Weights of a small mixture-of-experts language model, trained from scratch on English Wikipedia.
Size: 9 layers, width 256, vocabulary 2048.
Experts: 224 SwiGLU neurons an expert, a sigmoid router.
Training: 1140M tokens, 4349 steps.
Below are experts of layer 3 (counted from 0) of a mixture-of-experts language model. Rows are named router (the router's row for the expert), gate (a neuron's input weights, with its number), up (a neuron's input weights, with its number) and show model dimensions 0-255. Each number is 128 + 24 x the weight over its row's rms, rounded and kept within 0 to 255. Numbers have three digits each.
Before each expert's rows: "comes after" lists some tokens at least twice as common just before its tokens as in all text. This comes from a sample of Wikipedia text that the model never trained on. Tokens count by the router's weight.

# expert 65
comes after: "\n", ":", " S", " be", "-", " Bu"
router:149112145154124090154116191100092142140168135119107119169134132099128123099147172146106145126108118128107134110156163169134152053137125082127139116107167174120111150168072146141122119122172128116125154112149157111125132126125160090022142080112123139111144116119101163128117137150109103120130108149100114160131108092136127088055152128138105120140134115137120124117134094130115165111128153143139121125103080144135164130128149093149114175111125155158182120133157095121158124104141142128109133142121146101103130154113113101120136139122176140139140159114153137120171084172102105111155149143138096118116104134165120126147130158109065123119101108115121144128121107127083132135161138135149126099113134146125121158144141107100129129159125123114105122133078126118089133110139117
gate0:107096141073162120121129137087143121124155103120122120133136106146114119101089130162104152150134121123086129128150134085146175108134147161166099125131126155101116099107109167112120112166148166112104093140140124168126083128142088111126130104114159115121103072128097125147116117159121085118115124161138120149096091160128102101065115127113112094104123148115152086168115108079144143119102104110146093141120138102137156110107074131129123121161099108108175159152144104118102100085114099129134113138145131154146144130138136163129111141150179109094069161135130096158175117085123153129157133095101099129142107149164110155114155149155131142134163129096140139104134116130103117125078137161124123122089092122155092103126117102128169102097138109117141154170101121140134102119153147
up0:153153162118120112147124113135130119154150115149106114174161135163128140113130175105126056183142094159134165138079155115116130148141114093161135123162139181120114127132143110106109128107100122102133134110123137129134137132115192149123141109110158135096110164106122118105138120103121140131145138158135116120144159116158121104142138104151139167092123137102152163079140136157153142137138144136155177115119121151154101145148139153112095121101123129141135123111107185143128120141104132130133102171156095081094144098119167161152141112101054130105140093137161178106117113164168094106142097125163126141107135154123123108143159128135137151143122122132151111111088160127167149142173155167102082112145140159105172140084151150119112147144091123128144131141186138106155119157126139

# expert 118
comes after: "S", "A", "R", "C", "N", "E"
router:125083124107137125150128181120124131154101116135107123133172135131160130109122149134101133142150104121102116082141153145126129117107138099131140114116177162132116161166066170106146117115207118087110150093153156135089150144123185131063121101111126111090104084112104146159153100178106110169151108159120134144120121101152115055099108119148109115124129097131125150129131100132100151109108127138141148139137110124117154135122153078128103201120121109118168142143168060116142112107114122138140107137141112108086125114116139107120142141173117129155124160125142161104151074134117094122139163144116141120096112127156125165163105140100123121161086113115143143127153148189098121113158157120123143127122125133117145140127119116109112135126132135105112108116088133116087112120141115
gate1:125151140144124149127131138166109113146158104172106169134116092104136096136101154179108132142148119114143132119121121092093150109164147124139137135139109125118122102120128118121103109097142113128095106131108113121123140160153138094110150104181179124114112166143137165110099152068157120170120114170127126103130132146128134123052112129128113154071119162167095103112070105083121121121098131128096146111104131101089134120100131108126115170111094099146116174120125101178104117098130129148068075124127122133102165145112104114162133122099114127146109127142114184149136096098116132112134119130125067123110124179160140106080152109112103189101166150162116138112139139105118146136126140130118133151142151081124139101137125093122169120111117116149114126130118162124108128150162138
up1:147138121127113111118138129170160137148129116102103086140126168149150179065158079105128153103108135121122134152114096091136123096123107126160145110128132128162145128112115155113144120163124151126168099111160118130092122120111119136163124119116132151101109107080172119110154121123112097150136157136132097105109158156126106155127126089133176120178096127106182133158186144122160175154143097160101119120154122160144105133141147085117134073153177136134129136151119141072149125147104091134145158105125121114141101134115119120101119113110145177131109134121144117127083142124151106164124107157148162095145084076104101170177121120107138111118096107132117126145130133145110151166108126130120108137152118176158136151173127106120150101176115140083138118124149148122169120128119172

# expert 74
comes after: " H", " B", " W", " Y", "H", "d"
router:100116145147143121160109153100110130142149106096095112164168141114146138115135137127091118128121120150096126111150127128085133082119108115123155120137222138160119158134061201121134140145161134146140178107128157123105121130107144114067106076127094116105145116119121149123141115155157116143156129189132127141131107102125146087119103118156110124117113116126100095151127120142127157112086139133163109162130079142138147139109151089134081178129130114120165121144184111151143126115114124113114118139120124114088124128119147105124165142146150103138111187152132149126136114156129114151134143153145114113094090132174113150132104186119109134132104077114123163144145134170088131120145156146138138070114138139114138116150119111092120138134087153137095096137094122121093127100108115
gate0:110105129136166141129122105107174091115136163144109147150113185121143148092134093121154145186123128105095169088122138121145149129157131152115151132098143137109105154164126138147147119113176127128128117115190124157144129142115149136157132126143145144138118146166100189140156135157104165145131119121104087104111093127151160131123102177139130139108103177161144129125090097109101113126123129146138125154092123154137115138152193113133138061137119107145111174120156110096120156139122153112108146111137178130122085115109143126096118136164150100096141117097149136150106138163115119149185103168126145159104151148097140081129113159161095127154115138179143156104138108076124158125126162165117111119125109089143105130129125146111102139154135170104117164149104141154119144139103132
up0:124128102136168110121137120113132133159108188124112123141139125120106114114163118136085112138116119133088095144124129154126129111120091119129112126175124169130121063176187122136160118136097156125088108125108189094104101139162124161118143095106113166123112104145136131094108141125151139087116173139135141113099137140101130128109143126162139070125086139109166122141141137119139166152151146114118098078127154062114124141154108134102108127069112109129130114115105161129148144162165116091103109126118182115129146140103133143130146142109115141121129093123157124105120087164101142157149145137163120142131109147147152079155143131125173133097132132109133111103140096158115138134136082079136117103161140179114134127077110181100125107137114109146160154086147130110126112085143128

# expert 16
comes after: "\n", ".", "==", "===", " =", " =="
router:119130109121115091176124147115088172122145142165098096152168115082148122124130164139108132130111102156110149093170136144111163112131090081110127134135212155128105164166127151096153098146156153120104152113110138141104134118141129118083108074103115107120166115150112144180117143150125130129141099183133125146114072105155144073112136128166109122119149106124113116131144088123134146122099141184147137139143081128115118113124182099116089198135131166105190119134145127128150088084110121133125136140129110113111118101125147141116172119159136115132146154107127174129144114142102106129147143110121136119104108118149101150128146166109080126177082084134125121129156102135101122122145134134118136109103116121140161155140137118125138162152123135115117081127108125106122109118120145
gate0:113122153151132136122121133123142122117160150098117142138144080115145092060130113105101147172118143116148166105129146091118167108124141108074120156090138160106115102137117139193121127127142171106127122118130133153139110105121120112117137108105142104119086116123148152130124121137098090094116107111127189137114092096140144074100084137091127106142097118144129159132135107109105130108119123120129131136084138123158137177098131165128124116126159083140145145144121142202094150120117112138123133166128165110127121140103165138153140144107154099144115095077124133094109149150156064082104092164139112108097135099122108174165135147134142100140130147120093122088112125115135138119156154102151096135130141114123133062080093121110143115131133146135140125136080101161113099151113164
up0:139116131121165127147139093114133145111132135107120161150111120134174140137139124132069077119150151159090103136094128140106141140141082113080132104122159175113137109121127174127100149163102122118135122063099112099112153114194093185093146138106041114103085098095114111103115122098165110124113156133112136115137174152146133127129141150118152151150104095098160165151162128131118117123130171091122137130133150130151095145131124125155097119113145141145122117138116168118136097141114124107119147138165099077107162161127098129127145133111134127085126103108150137092123117103138109090117092134116141130114125097120137149156131147153138124184137094133116076132166112145135114117115131094120121108129127106122150144111165169129100140112158184141129179077133129128118113096127136

# expert 62
comes after: ".", "|", ":", "\n", "---|---|---|---|", "20"
router:109110116142138117172114167120102121130146126128084123163155141116161151107131158160111132138134115121099103103170140122152128093116079099121173090144199172166099175145094176118136134133174142110123178108137147104102159143135136099062089087106132127108112120123131162154113128168110100119142093162117148163110095112156122085130127090145119117137137120128132096134115096134135157107102146136149138159134114128119171122132136098121099194140115121126172129138151113120126101088149121098112096183156152144073126104134116105129156122154145142122120154127130152124152069123100103142162160144145134115092111139153106126117129186124073128171103114121145133104168094142114130126132156127147138096097146134130136120148146133104123115151122124113104122127104128128098129099159137
gate0:094104145143133091103130122102117167126168084111073109146143121155121103083074110141077115104111130113124143116127148121098151120129106146139108139121129149100180112141095147161157177089125114126129114132144174144157089135141142135114115120118160152140129134157164134116126113139136165100146109110156155104129136108145118099131113123163130104116126124146104167066106085125129136119097151088148170140129144112141118111118144171128141102159143101104117110137142112127093074091134107137125143153138117135095174109148131143165095112157163101127095119121118164100053121159141071099095180166119093109123074138120133151122106109141129124144090140117124138175130151116110117088120140109151120109152113096163120103188115114110135130135109084119105145146136098134150152125126140
up0:135115120114180113160100120136091082131117143127191146157137129115174147193126160097140103138123133151125109125112129161111106090167090101121108120085130143092118125145182163139119129175077123130122127114125111147099168157120096118145146122130112143115126103132122077125106124110124101121101145129123117115081134161114120129090110138146153155184106132092171142124141123113106120102118137145119100138157117163106132192117106122155134095087098123116140146103101145145127158109091138138125091133153124117140100152123126164106117131135126173070143110101152056137151151126147139138120119171123127105125170120092121150113157130138122160104146131150110124101149170154114067139109111146119126119111110131115126106062095141112135125139116141166138153126119096121154086116122087

# expert 63
comes after: " con", " co", " Con", " in", " ", "d"
router:120102157146128117158127165102099142153152125088102109183162160119133143127140179116115133143138104141097138071172125130145162061120111089119137119139172166157143169146104190107133122144164136105137181106119146137139127136115155112065122082150098121092122108125118162137125136164112109141175097168130157159101101103151123068108132112136141130111118113115136134136146099139167162139122151134152149134148081129124143127116129121122126175133117120117142136125174070148125117097101109105104101174125125108077137119131142096142154151145148137123119159143113162125177103138113125122140138127128136110084072117178124150132098162121077145143082096127158141138152137129098133124146145115117124086121117119150135121149169107103140149133126126117137132130103148123111123125170108
gate0:121110094104143142097046157148145143116194139168136117123136110126103094101103129142150158167127150122134107130121127099140145107096124094095129095164134079146098125108099173111143171137133144131108083156133151138111124160183142098113140131129119096138137113126109183112132149135137126145134140107155127165113088117142156128144162149138154098141077138179145094164128108131136170104118129138118136135098141117098152121138119144146115121137134151105166084099148104139124142103110149096133110132102115114130100083151149153120141161186141138160110107107131136139085113131173116128141143111127139132113110091126162140168156194091145132133137103164149132111118144094115152097111124064150130118134089123128141141092111169157112095151133129134114137130156087154140121148150170
up0:116143134111149148152133080138146135128147128125096107146124114180121159174132098122103103127137141166132163114112129182118073155146108126172138130134122144092146110116141134152117164125092140121096132130056116129153170134157121173137128127110119142088093082133091124096125116135177113132168097138100087173080169156146142115144092128129160141115110138107109198158133114106113101120085128097184134104143150129160110148157119146138098119140145156144154151088149145183151137162108142112109148091143164142095109114112100116151127120105127123129100105101155153152101147100133101113112166156111122135161137115129117085094127121139131163150086106114111118122156151111120121142111163113116118133130107142125116143122110178113109134141124098139116159123146106173118121112085098

# expert 100
comes after: " I", " C", " V", " N", " G", " S"
router:124091116131164106164117146165103147130151137107107104135146122123161139106154154125128133134128102116072137095161139141120141099114126084133138116115208174137127136138042146100141103123175151085131174108118150133128133140123156105047097077103107098116108116143095136136109113164129136140150103210114138157095126097162157089126113136143115119134098115156108121124125121124156166115099153150144110156133109145116144110136148076113118199109123137100162129138153079132132103115105133141097124134133151131097148120099142116121147125153158120132148153132139171133142098140115123148120143168114124128092124120193130146142114170102088140148113093123148127134149108148117130116164142119140131101094109133114138132163125118116104134142124137101121100124082118110113111092132116
gate0:125125149148133126102100113141139114123166151125105134147121095144112163087113104144119154105162140141108160108145147063128128124126103137094116141095186110142092142159116145143083097160146140146144106161154147081140145121084132123120110093118160123136137084168151140141163094140096115103117118157167151152133110108125128107123085086160135144112170131111151121134108085135123130163081108107161172110167130150146135120104128141159138127140190138111136102090137115140080147131067160138109139183105143172108124093122175148111114124117127126145148135129109135082104127122155138087130150178136120151127116107146147098122119155118170104136147137087167101099132138118109113118088161151103102139141154122121131077099135119143115128143096116161127161147115113153132108088136168
up0:086124110076148119145137091119111143105136144135106119168164124146142095141139151172084111100147140107136085118124135165125127112109119142127105089172126136077187131125131131105148163121090148126133125125101126155125111131183114103173192139155068144103101088105138152119086139120137173155147158138061131130143134156146106122112130162098121102143096153086137153152125170121110088145139169099138088090096121130149096172118132102142138152160097178112146134129141160109126114132114111120134117124126117125115102147143112110113092132162146133099094091142147127106165104140138128134087125132156138111138142077100127141133160089146076132155089098112111145141145142114155142132130119137157126096086141135126117180114102147144133116116142131133128103093132114165120125128114095

# expert 42
comes after: " (", " (19", "20", "(", " list", " (18"
router:108102148151133119163096162125118150142131131133099128167151139097148141093135166120119121141123101145111131090148130143131135080104100128140150133144175125145118177144113157089162110122158141095150180122136135120138139119114143110047122069136107112109151112133112189127122133170132105135159094186136140148103088098121122049089119111161124119117136110126141145116095122134119148131088148136159136146123107119150149116143122081120089176120142136115177101136189063129154118105140144090127122148120146143098121125094151123132165148176135132132145166112145123106152074127109121124151125139135127119140066110180108144133125150140056129122094064111134128129144125133102154126144150123135135120128132119136117110132157142131125123150132112136102099134100130123113099123150117
gate0:128109115117099144142098117097111156087118145137112118141108117060091131108096127113124133171106111073158094127133154135116149099136121168097095152112128160142099077108119152136169132145126125130128104137128145168135120092140124098142120135061143175146122134124096097135109127126110076176131092163137174129139106118125143101103109142202118128118136118141140170135118155110117123122111142105137147130131085144121140120130104131120104131096151116143135124136143098150124120163114122139140164135116143170180122165101162130126086162176151141121121132100164163121141124137132108073155152122149120126146086135133118167114157130114114127147114150134109186095109130129153121123149132146089109155126103135129102092102108117066152141182103137120102130150066096083143119150107112
up0:108173150123120132108152139149132090182141147092144123120149149176182073118143145122124130108140150159101129118124144116160122150135108119122100063108147155120140111144132155117113140096120130163122124105147140104135158172129119154132117114154123115124148098127130152144119102119088163060106151142142068154109150108108140161147172124092144147149090136082103132092149068138119123140116114147130123145099147129147154131136131143128130086144151131130112128089109174110105107095159111119120111130127139158124193143146119105148158099062109107139189130140101122107127117095140124176130162136145158151131157145108127099127112150133107147083171117145156108124152141143118128129096113140118121139160164114134116115125136165145160102094127118159127133107153150168106183169162135

# expert 38
comes after: " T", "T", " Te", " Ta", "t", "ur"
router:127109111150147089153125146143130144122131128130108127124133144135123139073145173148102120149122070142110108095158147120139153102099130102147145108150190132127121152166098164106154125140217130147127178091111174133140123127124173124097130089125104126115156104135114150137146113168131129137172088196115156128122091092138130076121115129172097129116108110123129113119130107134119167128075128148134128151137111116128130108136160084130098168138111108075163128128174099116121095109155145111122082141140118119106117154142137131119166136146158117118112172138102148107150099144087112147144132109136128120118092145159111133133133189094117126134072101135122143129167137107108115134178143119125144100126117107126150144112141115115138147140116138084131094143087172120097118105154092
gate1:110131170148134162127090129127135125194124146106137173121121104132130146101142129134115147123137107094140138112169161113111094146134092125190159152143143149130111164094147107128136143177166127142128167139125159096121096153134147133121123151091114113127115135110132145118093152121161139157130128163127125120097140115122125154111059123156132155129109126165119145119167115151156129110133168189147169138155105105183165144144141131079115119162134124087103138150127158128107142089139128166115108149112158115140121100145100110105139129074155149144103122097111162119137128085150132146081090100134163123094078133091093105118110137119127135156144122144115133105108095122098122167126119110152170171154144137111126120126143120114136124086079104119142159086087116138148156159170155
up1:127120151162137079132107157108133104176106171079132154155119152123119150155206117114134146146147125159137123152146169122118095097086115159188121162142123147178072120062105170097089087119140112143130132125118112124110143140126103118131136157118143117143158132132121115109078143077106136180100120107147140154130083118116075163126120145133122139137099154125153113135142110127180134149127157178109106100159124122101119143146113105085095139096133135112129171137120155158120128155089159129145120125132116132161110118115120138099117134091105130171126159123116132095118103091121121137104155124096118107159113107131113162139115181091105124107099111171137128106132148091132176174137132117128150113123111112123139126150137134114149102125108127114161153094088158130126145147123127

# expert 8
comes after: "\n", "|", " 4", " 5", " 3", " 2"
router:136087140169120125163129149123097155157155119103089125143132143124192154102154154144103128110112133129114117078145154131141142068119095068097151103108186167137111119143103154121147139127203166104127139110117157125117123142116162112081113078107137150118153112154110128142132123148143109127154094194132133139099099109132116050117120129140122143121141119137121114119114092120123157109110136157160125136127114116145155123106153051097105151124129161120170126154169115125149126076129117084128121151135135125101162138101150102121170142135140107118120123123128168126140111151103136125152161124136127112111114115153113107163136133093094128197091098129127122114166131130095140121143186149143151100130134120121173126110137104106101161133107150125114110134102147115111124101128126
gate1:162138138134174133136107083134114096160116112190138094108078096112132127110137104108138144154161093106108186085139134097137128141127117133162155163135152128167153142154129118175120152144099111093100145133155127125151123074141147129061144119097165133145098141132123117098100165091109121111140083145133122139134143108158154135150112107158151135131089118082155145129175131136090129102133130144099161140143113136148129121098141161109153111152144081141102126095170149105123129110154147129107127136135118124138138103148098077112115162118112096132119121169136152087157115130147146110131079142084116179107101179133160154085106114113112139108092154128124125078129112155108126138138146152152128087129120080135093096109101119155139150120142142127154120121152122144095115155130095
up1:153165145114139098151147139112167114129167141163105150137096129172075165135160107182090143106139103127130139099127139115133152124172165165099158147119119119094133108153096135119171136106125110123200124110133136118094106125118142122140111133154159130126126112140108110132066134106167107134128116180159109099156131110124117179104126099189124114110119129134171123164152100150128185099094076127105105154149120101100105114088111087136120154138136134152131122114154135138154146176111131132100105099137125153106131115099123158111137141114167147143092142114158137123143086129140091144104124155147121122138096135113132138138093096137152108133096190107155099142135129119131135120089134158140121108158115122122128155119151170108127072122134119122133103077146138141112113136190116

# expert 40
comes after: " E", "E", "e", "n", "en", "ur"
router:101118126108131119165098166117139164145150139109096134170161138131114119109102175158114135167114144143095140076159161122144110094117144098122143155137182128145103152134084153126155138132176121109115197110113135138139125131114133117056153102138102129121108116111101150134108113145140126134124113192135151157122106089128138093097106140128094125081111107154129112117135098139107163127109129160143145153126070149121137124102130100110112212107086132077153129129166091133145115108120146128114091135135153117090150126112112108126152156143138125122104168130141175117183090131120122114123150106141117110107114120198125130170116145100082137158075095113123115135153110097104123117158153131143149127135144106137118129149127104104109131160126133117106105147100137093113121103140143
gate1:129119102127109129125108110125108175154175160143126117104165083169129138111140160099097126140113112107123159105144152143101100176116117091137105147123144113158161136094118097161122124179148126141080118148150118099121113149159097114141150122128148114129120176123133151108108090132118141150103146118137146164129141170151097098058111138125146123130186123134123160081070120165129150152108141145116126147098107150144117132103110130126139129127145096114106124148163117115126144130151089118122127161131161089139092128139109122126136128129133155162114091170131138150166135117135116196134068126114120111112160137148105088109149119141114160114082144174129090135130131116140160085102120122129142135129130175146114136116159080151155107128148101111165126122118130078044137144153121
up1:161160120139131113154141118133141063145117094097115134119129170102139135111199109157098098114114159115127123140112089101127104116145152177108110095136127140119136148140096148116154155141151124140132141122117141113122155094147145150107121127145121118121103118096122131107092132112155099138101131161154132080149145108136102139162135113109153086129129126091146118149146127142139150109128105158085144098169150105112138160160156148135133122138144155156164131132109082198133105144117218128105128109102158168157131108131122158120075167099153118162112107104132131112104165142161134120156169157136160143164107129101153156122074106112081134123173081119118123139139124115120112138125174143139110097161098093107155199147135148123119145126133144145115141106134092150128121146117127

# expert 56
comes after: ".", ",", " that", "\n", " The", " However"
router:129096117136135097176120151128125137157145149114105141144152113131132127079147126138121132114110136111103120122189125168149105077131123097149152106124143158142112185186098202108132130150178147110124163100121124116106141143104138127109124086117124117095129141122118138162141113173109107137160103187105167141137109121153120086110118120159118137127138096092133159134124115131110145123092131132126109145137101133131128125125156072122106215142126137083153107145155091135155116102130137113128094132147126116117133112113113129115166165126137135117102158108126130136140068139106129154148181131132139121113076101142108129171140134092048127142100100104130144115111102124081128154166142119119140109151114138114121135126133084102126131173109160137087115129077132118108097100107129
gate1:144121186146170121151163110131156133141125075110109127134108099144111130117127094144114145144175141148148112127113174183079120121140126129129150122141130133119112172153151114126137111118143145114102117122148133139134168137132087120103164151122143133110132142156127169142142102105103144176142108143136140155114146093114125137130120088092149153108102139115157161085140125100136131184114155146144182135095090118108149163121107185121136141114129129120115141148147107100134179115121133133099116139106139099137167131159087110146130100132067128149161112156125127157096134100145135113131125148136115150111127175148133154088101157127120160142159092155113091070087158108148143154147131132101121151122148094062125160158088113149148110149102111151105120127095161156078172148153151
up1:147167131127102128113081139142108112120128138130142136093140126118112147062177163149136163127106123131163100131180093102157097132156098191130098151100110113150113077058134155137103119147122136147155117149134121097087079145114115158135079135130141128125146131118131154113118145111150123106067156167163114137112128104149103111128127128133135140112151125112124125162116149086132116109167073124088132164117100156121091124107092091108109155162134134177127164123158118116124140155111144138098113079152137163099112118105115107119129136099134131150079135139128150093072124144117087132155115151119142138108131131128131089127131122124124162127110120122123137158146120126125103125155079146165163134155116091085115131118181160112162140130111086118136153152143148092106107160102132

# expert 102
comes after: " of", " to", " the", " for", " with", " by"
router:104098122207114133191130154109118168114150122125107118150165110106160151100152156141107110131119095117087096102147156152099131108127103097125154105134160182117106179156034168100143139138161146118113154113114162127130155125127182115107114076127124128126118133131117140193119122153110134120156102181141148165123103124145138077140127087160108129136120115122136126124112072109103137130093159138138140140146093115130164120122152106118113215122129165115139141119166119150145139091146128110091132146130133121097144125136150116130130122153141133127124147135140149140149131133130131128123148134129141104118116114202122140139124179107122132154122084107113138123132109163091136120134180141112117108111125134118109129138129105109131135155109124136095112122078130118095102086143142
gate0:143113107149156155124138134157085157106127141122109128150128135133106131108081125110075140164150123137130126147093134118126163127085161114083103127142118118070171127145163147099120129145132133151104138105105153081150112132132135137105135136097121109115126146110161113114124142146097159083150126138137128118098127092104125143136139072170148125154102109105100128103137091096097110135091151092156127167130124118140127126177140166116103050146133090177137165130125100151136111127112133111105128130104111140112109137126137123090098134160125114174157145085125172117092142155143078137113138169091164141157126147111115139156099133132125137148110124161143150105148146149126152064087163151104141128096124115111129146116149113145149104115103175101165135147162127137136111072070124
up0:163136155090077093133093136115160160140114105156112094118144089102123129159140147184127120118116131112069103126124140184107134166110095134127120124074108187091134116135122107126144161102103131095138124114141117138113131167151128100132113128152112167130102109114106133134113136130111150122120160136099116116096152158154146111112197150149144160137132157105137128157143143100126146145133143141093119089139123130182121115134104162102142129167151150106149102135117136138133160157117117096128192099144120103125202114128113144111116114123134110080089132129156088123141126108132136109113166125168106145125155125133162123090138106150151114111127124150161102139143144104152171169092125137103149097131115175121162131095103146108123090080118136165131180122160124124143112113172138

# expert 75
comes after: " ", " and", " p", ",", " of", "ical"
router:124136111139117105170130183131118150146132121111111120185139131121182145094135171130113115142110082148096125097138152126128139058113120112150133126133159151120129147160078174101153115106152140131117162101113155129115137148126177111013115069120124146115102142122112152142117125158129095127168102159137150161097105125143143056092134099168114100139139136116125159113115118111109163109091138151172144155113096125130161120132129123122103153140116134110173121111173083106153110117129126097123114136152125099105137127089132144127152132140147140137126156143140147109166076116098122112153137146136146118120107133171115120149108149114072132166093104132149117113179098136108133129160134120145133091101116145128141135157141142120115127155140117113106120146114125106096118089139135
gate0:108097153131137128124140125134143108133140149114086121121106104130132083107120138130125149168152106122149125135102154145153196135098098079108177140130140155144126138185093155109162124124172152120116106100126142151132174152126148108116121112134104053136134091057146164129143119168139167138117095102156109148101134106155160064138107175116134137122148142134083129147126167106137177143098135136151128153137090131137131111141156158102141095104128099130157142117087114153113138157082120145088108148090125181107083126116102102115136125109071149164114116109138152126142120162173101120137148150162103125156126116116145112166139120130135106112102132143091115107160133102121143100126126127109096122095133110128121100108134136130160116145128136106155182127135104135151115174133141
up0:144102148139172094168140120159112155168098131077148108162094127094144116127145169117130099115138147091121090124104189175139136140146115145153101126172128136134108109128165125164147136117134164174163135130137126134185127093138108078106170118140076124117146126116125117140138143096131146126114135143114124098140150110102139097115157167152137134109096106109136101132173115158100150138117123106129173126104150154129147160122133120126089097119119137087166158107161140117161075140129158094145094136153129132154155127116147119167136115109145119111133102132166137127148129109158105183088153160150151131115106137125140118157173138148136107133082135098091143123116134134119088083120132109140119100129152122157116174066181182129140120134153104143156122111135137118115095120099130

# expert 54
comes after: " |", "\n", " +", " /", "+", " −"
router:091077119129145118163133149131083157145140106112100116149149139139173147100133137120102141161127101124122119114138112142137143093123105083109136122140174178124124182158115163097153134140151113110148164107113167130120160120103134112054098086106125129112110135115100145129100110171128119145159090197128139137096090108157105081124133099162118127123122106100160099120141089133137163105112139157157152153139090121126145112112149109127098189145114131128153134132177083133140110091121123099114098135143102132093125155091149147137137140140148117145122137133160146117150098112115141113133161171122139100113106118161137134138122138136092137166065080141148116130129103143113126150175182117122159086117125143120108106149132142105097150138137147151097104125089162119102092102140128
gate0:124148132106132097111110124133162144137145118135135165148124118155085094132111124128146153123126114146169137078119102126127153154150131109110131099135101109133116119139115138122107143102137112159139155089092152149123147080116121133122087097064114092128143127130134162154105120139116157134117171135167133097088066083126168114127107106128150100172096120079141130148115081168139089149117125100126184147061133087177172130081136148109107111099105094133143134099151116142094122106113136096105175131110112108106112150110163117119097119116126128193159118147162142119143096166129113167121098134115147090109141132121147159141112132137126153092134097170123121119111123089121139109124130147136158085110126148103127101097133114140139093128091096114168135136113100093163132123098143
up0:113104141109160105164079076112101126116153142102143116168112125106136106133181152109124109170116148121078164140121150144154145097145075112115106146112158175068113121135136104135149122113103138106137124162104170112129130150155131137098129142160135160108113103134109140103128137124160137100109110139106108126134133174117080122134146149128137129100121091136126125132124104108101143182108174111111113101139113144137110138142150130113128110167195137129114115141111159116128144194093109138134096106167133098113121118103125139093160115124121089112121126094146142089103131155165117123152125123126097126147122096102112121126176130121122142143118127097133125138183129170099051091114151107138114111127114105104134141083118148094122128082196155123115164079118162144124120147135143

# expert 60
comes after: ")", "\n", " |", "ia", ";", " information"
router:117085126110145088194108126123141153149143112114134130126140161081138112088150156161096129129126104156127124104157129176116142079107096108125155130134191125123129167161128149124123123167164152080100190124126129114122120138132177107054122105113124117118149120115090158150112137180124100117163105147133131115111096113128137058123091104163105069123136101133161122135111106148108159114107155162141130140121091127132158111118166104119111168120111128129142139119162109105138121092134121114104124139134131123076136137131132108133162127155176130151119165137106109119136090122118133127147134138105122093113087091178111143110110160150114144155097085104126132131153105136113126139149149112143114061107113132116162149150127125118102134139154135114112109123074164124097112104146124
gate0:157097097117129160085094104108129139102174121184126128149126105153096132100154143116122136128127125118130125153096112111117143097149152059091095124128079135097122136131124116098140136135140106150137129108165143175106132091107141105168129114106105096129121125104131175157114111133109142133120161129129121170106089102124149076108117141150111082110147101138126121115140082094091135103076097093146161134123127144143121105148131119096104130120112126125157102129118121092084138111129104150111124120136174085134133124111111150167093112107115081148156116139117141147130101139121139100169121153112134119179140114106106123131120141042095143131127144085117195090131126117136132106115122132163118114093151099113150126136081109127189136107095119134123167154126110160118116106084148
up0:126113156107129111142118102122115109141126137083090097154103089105141168121142117102090093136115144122098117104126144131124143139113097155135115124141152146119092124135150202167123103132098163118101105136051139107183105131139116133091146137121092139103135089160119107124129158126162111117149120099117138123094148133109126128149143134136152148146102160135121100131121148116175140173123190142141091133121107093147111162107146110151123118134166170096123180074128171168135169153108156125110125120112140160142135140120125142111135102124146133106091114077161105120140132112153141148066135105137115136146158164098144140157125150200156143128128146137162104142130176121135133138113150123091151114144093149127137122089103173125100090133147135118180119094119113147160139124149113

# expert 122
comes after: ",", " is", " was", " as", " and", " with"
router:109098111156153104185116157134104149139132131107116130152158137111147140109150151122092148136107102114149110089194138167138135125107108079137165106116143158154116188169066163118137151129130161103110147120138170113114144147107141106097119080144117133119118122127113131140111115155121102128180095181130142145117125100141121089092123126151103119118140123103101122117094112131114167129107112166155142130145104105131118112136136114135115170128113137084129151171158096107156133095144136092105120145131091123078108117101146110109180134150168119113123124130109159134146118143120121121166137165142141123120110122185125119133123138119044125171047102129137115110163097151098127123161164136150143091118119139143131123144128122094142144153112128133097087107073138125122115117145130
gate0:136109104134137116074101132126135146109148165096087120120138101092133117102124112115116151113167088133132171088086141110112163145135147137083134139138169121079112136111144145145098122119132177087162103120095113109154106100105139132137102099066139128125139163141124169127098117138113146149143147109107139123103144106121108099120106155120104139077094167177142128094106099111111154153138171150112183145125127135145091143145162171140133158127146101104144125129130147144147122137119121122119101121122159112123100111101149123101098145171166117155103124114124118141143125156182157118148121152149136142163074147139128120142132141114145142098109151164089154087141109124089108118088162117112106117141137110092125068082144149152146114118122104130140167132119080180127167159102152
up0:121088138136123104114125107131146164118118154080130146134165096087134119119135124114098159109118139088079138099117117152116121176137111160144144113172139162042140141157177157124111195119100137066167131117084122102179099129124116114114124111102084113113157108128091136129083137130115150142147146143112137104112173154114133118132156142159114125096097157124104121124085118131128113155157140142105149109129120168166064151141143133131127113116121144090147124127131178119116095111139149100118122108161149118117152132133116143111157126151134137091128130122127128113154154131179153123121120133150156163149104100139126111130176129138146146104107154140110120152161126166095097145100181119094143117135120101157115114105115153152109099142142129147140161101130110196093130128114166